Below are experts of layer 2 (counted from 0) of a mixture-of-experts language model. Rows are named router (the router's row for the expert), gate (a neuron's input weights, with its number), up (a neuron's input weights, with its number) and show model dimensions 0-191. Each number is 128 + 32 x the weight over its row's rms, rounded and kept within 0 to 255. Numbers have three digits each.
After each expert's rows: "comes after" lists some tokens at least twice as common just before its tokens as in all text. This comes from a sample of Wikipedia text that the model never trained on. Tokens count by the router's weight.

# expert 15
router:126113106167133155108127153189095081047109146124171130122179119081144185130184123099111103130167155099141120105125099147120058142166148146158131141176033133168111106096140178035083120108095146111127158171159157171116171066145135074191135145159092138183143177112120131133116149093177142174137163104197109126111150107117115119123144164100163157137080065151165115140117104167119152119098140138145142074102134136098102119169107044066176165148080095175173107113110154133186133088049130113127180119092146096096121118137078104126104152128138168107116110122118134148135112148137116134
gate6:193156119172170081195100127120094114109079170174143158159149136103104127079180144072138088122194101144182110160145118145136167104133109124106102099117169134112167164133149161126145164160136128140061144156158096096142181149132069150147082164116129139101056169155168132169143109088148155115090197179117158127101139096192163206130125130120121093091089143149101148118141138128053143159132075114140088087127129122086171149118124109141117146153094127124103186127176172106127167139140135074097108115114106118133126134104085092092092092122161179102096115067138088087049111166145158193
up6:145096114165125087123164195070115131123060137099135143147091113148202087089136134088129088057138133149150137090134106119098144128080135131144133138168206093107137119170119095166123155151159186132074065155070151133086168185135113134122097162126132102132148142122169085106118149166164122123109118178129101125137117093138162095190093173091139075135157113130101105109132106116090090175099154156123076177065135191117159066088152139148079058121137133078086146164137090080167144135150117163144064140111075128143136155105116148129094143075152141127134112065141150113141081184152138195
comes after: " ", " (", "–", "_{", "/", " −"

# expert 45
router:091099141185160043138115167164129155122146103084124129115174067097104183136180152166126093106177127089099182139136146114139147132086127145135171120128181115137084156074110181082152140110171142088140150134182106178142161081153162077091148113145157112133081072123126150122162106095149127163086174134170094058116129086165149143133135124101131171119113170112147161151077104133133112110100184140116171120156167146136110140166077098156090115177099111107136145085143164158142118153133144084152148071102152124255116134137052151139105133164127167125122093154132112144130112143091199175
gate5:111181175175153121182115101149131169164135167144174142116087110086172075107159173113147139134128127201173164172147129116112115085164129120162192107205171082103124126075112132164112163130136151149124126104122197122142126105101205103107082111148156182112172081132197162087106110152108106105124092104080145112079150117161178154170066146126187167114091096115116116165113148122152082171110149147136124160177157123128148162131155130124120120135108176158147088129173174078132063166148177114123156103112099091117205137103092096190111169107132130168167181140162091101130120146135153143
up5:109146180131116082163183121088105136101075166177131061114142168157109112139110095107173110139149123081113172138178168131186172108132104165062167130104148171109110152134140123147191064170082134142084123183112131147093110114113092165134156134069154181203101075112154118100114089107144131093108152128179189144096080075126116144180203104157131114109184051093089112165156134120128144158085102137145161134120131165111141189126149135068101126174167133093127188156163107124128148133092057145175138164123119151136099156110167157097154094095106125119098116114126176138093097107108142140
comes after: " ", "|---|---|---|---", " (", "%", "–", "20"

# expert 55
router:136126148142113088138165147151128087143143076092128082078135124122129156148097126052102091103088129100131135050119202129162112150092144149157123102057026102141107153137132091164106164149141129135137116207108100129128138117111115145181131175098142138147181124118160101145142115132143082144132121080098108128150103125134104164100128141141161146127167151196094179199116130122168133065122105104141147099193216156111116120154086141166124131154126106041119150129133159089154105130168175152146109071104148103033128073132089061126125168145091115107096137093086122159130109159117176093
gate5:120139085149161077111143112177154124138122110180176111114148083141129090097072111127098152117179144101168136087114100084108150111103120151181164099154076110106089108087175190110094106152132086077172132131105093170214100074152128164196105125105092198082114114033118155155125151132117151159123118091135129118162134149142102122153109140184138138094152117179125146104166159166111128130139162164107117169205170113101208147117099165092162106108133115076129127131149134113110107185180139149072142118162169174137120078107087161155089146136108156127143149125134158106062179094143165083
up5:150095125169103119120128103143121142094174133106106090112162101135096144114152147134130150118121113099152152107179169131125102091144172115195167067107120149132107153110113178109066134142145146087178067132113161167088138177173123136194109155179194121127129114118152104180111125102119123178108172151196120147066163178071143077148047121097120153090079098130102059106215115125100130142090069157117154144123103135108117132131142155134147109139130103148131124107115126068195137176106140108131163192159180124156126155124103124154101174102124094125078169089097093141134077075196197132
comes after: ".\n\n", " |\n\n", "\n\n", ")\n\n", ").\n\n", " mater"

# expert 54
router:139130136097123117148094118157134143145119128127158140184084124160156132127083117108096093147048152125091097136149170121167176146126104121163142121087130165193132086097110188095080082167121132126203106136133155121111152131097122194135118085122044125168180171159163137079181160125167078112098177140098118098124029124175127139148155147120086126187123115071127141112080102091178174087106160113146077115195121134163143134068101093169119139092185094151123164144122114102161135114133136113172150123186103100097138130155084092157162116154164119080136153123132130069069091113117180115
gate5:109106096098109117118067048139156138114121147136117127114197098130071186116140105196121182167091170120104151109134109083166218136141152128141127074142181089137122090144135187141084119134134152108132176094126136157146117125158118086098124121102191127088086145152165112155126129158081097132117133142083128109108178125120137113138111096083160116097109140155106100185149114169131119067103169200127082164187187193147130166125113190115123082196111121110118127128198078103162162119137196178112104090103172159150084137140114171163122164133135143096172166094092119101098115155091112119
up5:123167085125138143091142131122135124162117106122096127165154176118149105192107090097071055095162082162176112122117153119110070116118096142141089125088110114102166066129131166110201103142190102083166051108116109167137108118119147155124184160072140130157146140150186145109071133049173150117143067088100151173115106110122089131161194098163102126151109129155142084157143111131149131149130141117112143072081116111174104093077139143110128134112079197085167123107077190140146112085106117073119114171153155147067128092092104131107126167131167071136079159154099124173133154072121115139
comes after: " ", "20", "19", "18", ".", "–"

# expert 44
router:133149133146136098119117079179150165107150088102130130181111065150087157110163112131137073117147132098107106142138090149161108126163103125131173107110136125176094074171127061127168150173156154103116105164194110162049145170175103133170135168115138134093090098171155127172110133101132071123132157104146119127172127097108142104168115144085115166136126122135148131162147150092095124074098150069154133114129107138182069159163112066109121143134148112163058137155139107099132135104117113120184094083102126015136121181127091133180116167151128075092115116055105181214169088148115162091
gate0:143116186151143099129081080119111146142171111149106191117084156127111114083125164080149119098122179086132119124145130094073101082092101083163083109108108126161120121094098169086132108218137127116131068133123127117152160106048174131166138084114157146116071069162109126158132143128165145103109111122040210056132143163115150109172088144129113125136146114103137113141167191125108081063107114110133096134103101159162136126142090160139126095201121132117080151105073151121053162092109108162156093153126094104135153155123196150174101163124150164142144124159134135123200128157062105127
up0:173178213132167155167083139142053171081109128105153101130142141159129079143104112101131156085089183102102122081160121098111120127152123136159110133154176071116130151162133150100125143119126166177129109140081132150114159129117177119165098149151066142126115114087178203183138178121171163159154140103124126117124121141170161113203107174117106075146167118137043183150199122104127097060169133131117141152113138142152100136144157181088045103156109117124092082189169118138091128158128122157149097123170077098171081174129142128127133103120160170110097141120126138151198093161132102115
comes after: " (", " the", ".", "-", " \"", " a"

# expert 41
router:118113124131060100118127134163137107141129128128154132101123058068077145130100145106155115074179131105098134160139132132079171142081165136129165174067111103169129188109156107053168142113139105152167163143210116160109191105166125062142159194112135114170182158079128124223192133129138135095139146152110131138152180099105127208156113158123112123173072141112147128131095127115162147080124142156138106096178140121180110109113070143157133115069135098140132117065126135110116170137181146091175196095142116175103121101158129078059109148171132115120110106139121132179117143114151141158
gate1:122153144080107186169070107142084059163103158202133098154136120120111179112095153170079131109142108127115092100145116111160154158148142136109148133111080142156188144094157100099157124132134111126141125107166137146108118120111073052158136116128087183156131102156106068092144104101126058080113117154061139142117135163100222122077103107204146144106095118140107148127134140130129130154175135145139117082124173108136121085195139076142167152084072130098087113167109131133111188197134095133158177076137118099116156157160041163076118127100105153187142180121088119118123155136164119103
up1:125076129097113196152151166136128151138129139124188161106119142129174185114148137069151103146130139119079166150086154150112092112131143087167125180130146100129158096125157123003074143108104047090098131145126167157173093114113166179139054118121121168193163124178131109127115056097161115137108144125127117150143134154137144090091103138201144174043072101105166158190108141092112160111112181135117094109085136181144145119158101119132177122131165117117085164093175083111081094160111152102177153115129100101161171107127139155132098081113123115123142080117104086152104139142147125090
comes after: ".", ",", " as", " is", " of", " with"

# expert 48
router:157102141057199111107126136147126151083118199121133128093091198110136177137126122142102113200115145129084116079148107162114124138140096134143102120174135000129108116122143134089110139143136124140082117173147097151101117154149112121115137146097135110136135098088165122139089167132201170123102176090104121157055104072165166104098125134096149108154109180108117145156102107079103173136143094051119157156022109132150134126190107104107128151149096162132185072157127153131083089132113080154155160131140146133137150135118200163115134120163081082116160175111144124164117098171139131115
gate2:061180160111109135238114167166099083139084164169161118077106198110114177143125085099106080121109151108086114092099085142121134097154161069155185110055089117100140094152109162083090119148106145119153130165109149106155079131122088151114104083085071175136149139139125102143108158095147182124149121105122184108088114066130117145075158095098134132154121104140103164147115103073099084150092114159081123144116129108154143110135038168103146162073152106154118163155103105142104124175114088096088125104140140132106114135167158171141105156123098112091120184153141119139154150143197177180
up2:103123128073141135165145154135115135144198157126132115111194157156125131087099142158085069137161107086111163135074182139107176106108144104096165187076102124136143147159150103082125089115120120124144160100121129134079083150119136148142125118115113098201158090115132101118131223095106172119107172174136133111091113094127143202108176138144139116140158116123116123090133078117122091170166114116148154100118074114168206076171075116102139131152220112172125157089166061158131139153140104056059135133107115094128155077165152071143157158156088109151169171132110146176124158179148147157
comes after: " of", " in", ".", " to", " for", " at"

# expert 39
router:093167137172070100130141173070094130108156075102079114109156115102158168146169131094145103108111160062092152093132141123172124140100142147181149132107083140148097155176119102183081143105119169156105168151127102165079142107157132099162169112169182107118128093109150131156171101143143096151164161079152089082160089096071124120154138138102142164090123162162153174161087086151182117107103121115147146101116155148145097140150106096093072159126110086066178160074154175094165119131067157130154140110098157085078175050112078197126106169165140186106122081160084110155140141140093156118
gate4:137209148110081095095145158109121173181072111109185106172168117116173100083101177086154094136106185071131152141079093106106161116125106106203122153118150089136122120139117138141090171088120153164118070134159133197105140143087152125173077102113125096149125168140130112105167160121163165104079132147147114107128126160179159094134117157119109099142111154126095051101139110121083162171103090093142157130161122126128099112141147084101111123148156166117077122103107110106154116125165071155096108082121116083187091143165118165127176181151134052124119165105076177120078121110150023108
up4:105105110061149187138165103163102074167119153152086158112139127162134157144069135054164157124140103141124124114149138120165192160144130132125140128048137104176113138129148172144099118085099110170057137114147107119105169152105158120099187155131142171076157172113150116135127165144064146089173124173122142094121183128096131132138115115156142152125175153174091117192133129106103107162094157166151112152208132146123158137061111173052118164050148159105147094168097140168159080099070161159105084178123082093116138173114087135169091136101122126121157085158164078116118132175112142100
comes after: " ", " of", "ateg", " on", "%", " ("

# expert 9
router:088174143145080157135111139095135091108148102096125108098156068131142141138183108085120127163147190142095163134126159153149086139111140142187142110123055142128130141171091139130112123121120151145011138129163103166055109102171135096152205133186166115133132125087117146174127130142213103120107143092136098113190087074097114142152137145078129154080130094098148139119119118162131127206108123116135174121116146151147081153137193087074068173124098125101180124077172157133177139117086152125159161117169168101073140106125095174110143152151135188117156116186112157137113122144072138085
gate0:156178134099118143088146131174075142147126203175150169159125181134164167101128076105155157104133166164132129141110080132086150125127091197100090167152205102115143115106153123179131122166070082134134099171137157130076069159117128097121137133050178142111150140121146121139092094114075067127099119100100185114131088139123183159103126112108107125150143156136050172107131122171128188099149165172140044185101172193157143168189122131112177131084133131128172157175108094166115111136115184097142147122164115142122150154126110177107142139130109127124130157165072134108186140119155164152
up0:134114116084175064140149159096134148105080106102111148137160116164167094097128123086141177082120123096078156105092089112085072079149146092109096103066121186127092107184151075105144056135115170099149171062144131128156184136141116102150163143108078102130105142139074189124167110119123158136192155130154068122072131151148109147144083129141114085131132096159173079193125123139158112091114087083125181175177083077179153139132127138051133072136148148133089108067180153112105107138145127151127128118097137089142125101175152121130137105104195052121077096155141108137118138150112129112
comes after: " the", " a", " and", " to", "0", "'s"

# expert 18
router:101159142185101092142149155081103138120167097094081125127191093088150178156172121116131094125108190049067146121126147141167128129115142141175164130116098133158107165142102107177099137104123160151072185174108094131099128082165143100133169136170180098087121077077158145151204095135139075130152123096152104093129100113073121137155128139078159157102098139153162172179084105154186123106107121100135144081120122150114088148130100105110090147118136091076161159074142168065152136129083142128153133125080169127061158075103076168127101169159137173111125033148108111158148136154101146117
gate0:108105106113135171134105115139191147147070100056127159114141114093140136146098089078192126115108163156120109120095162104115124137143161113117139101170131152138139149168101104146127107106147142153160099151094170128172162190209183117099124175105124143139118072142120131065148074112106158132136109132118114120143040147129154067134160106093100108118109142089137133184111147113090139147104131105110145139106130118111175126107186158058120101178152195156075097149095152064151176057129122118122110099099105144161172152171133093110075085172103126156053208137123156137054102097132099194
up0:140181124139087110102163134139111099090215129139100113131083132150121119168139214161120144128090161123163148082083150122104128130081114161122158092064130122127135069147101137112110130109120087111114096113127097133073094104077091186178163109101119108126138182130124170147099133171113106130119129154094153137141168060151199118135135138144100151122145099162119136113126069122194152137153164169114102118157162146150172088142072159165153132105092151115155127141186140183151090190077096155164140059191136037102146218093109113087128167088132154135183136131174145148113121170144112093
comes after: " the", "|", " in", " of", ":", "-"

# expert 74
router:137095133106179105114150096086141172151086121117120142141175080136165108130151146133116094092117105188133125106105169099091113110084166107114122135153146112129123081131147088161132128119088077116140145154102117189145231126117112136191108178123113119103192092083135128111125154105076123161117079104147072107155124139145128118132214102109216140139059103132167124119144109079163215153152191132142193132142088116190132116165107131108147103150136108159137148119132149118076165145190138188166121115077109101148149165127127208098165121093147132084141091153130081142148039131139152154
gate0:143129170103099131129165161066098128143166130120155128055127065160128143100100108152097103144070088133143135103125202108087177125157132107144106104134121146189110129088118059167103091134097121158093171149080088161139172107172128185115099088098192155096091134135085110148189181137084145107116096143106181066144160115144147168167158158134143106118196144114077157097185103176039088107128130123154108125161118116120105135111160114132166063206118137166143129081105132135053142093152101144078139145144123091138124085118164171124151140125135106090150117101082073090126100107102146163
up0:058105080157133118120145112167152129170126136173130140133151182099111156171167176093160119151111172090138106198099098166140103179133126150137124198139129114032103090129146142126122127159148114121166105114232139094139095140125146079180177190106098092129160108135134127094083125117144094183150137111103110137117118165061123069133108108111095129109070127136148106141132143132191096120168160138104129089081140154147141149131108135168133076079152131108136127120078119134238113206123129151152118097098162151126135210128116071084128188137106114139162129110195168147138149120134099112
comes after: "ed", " he", " it", ",", " to", " It"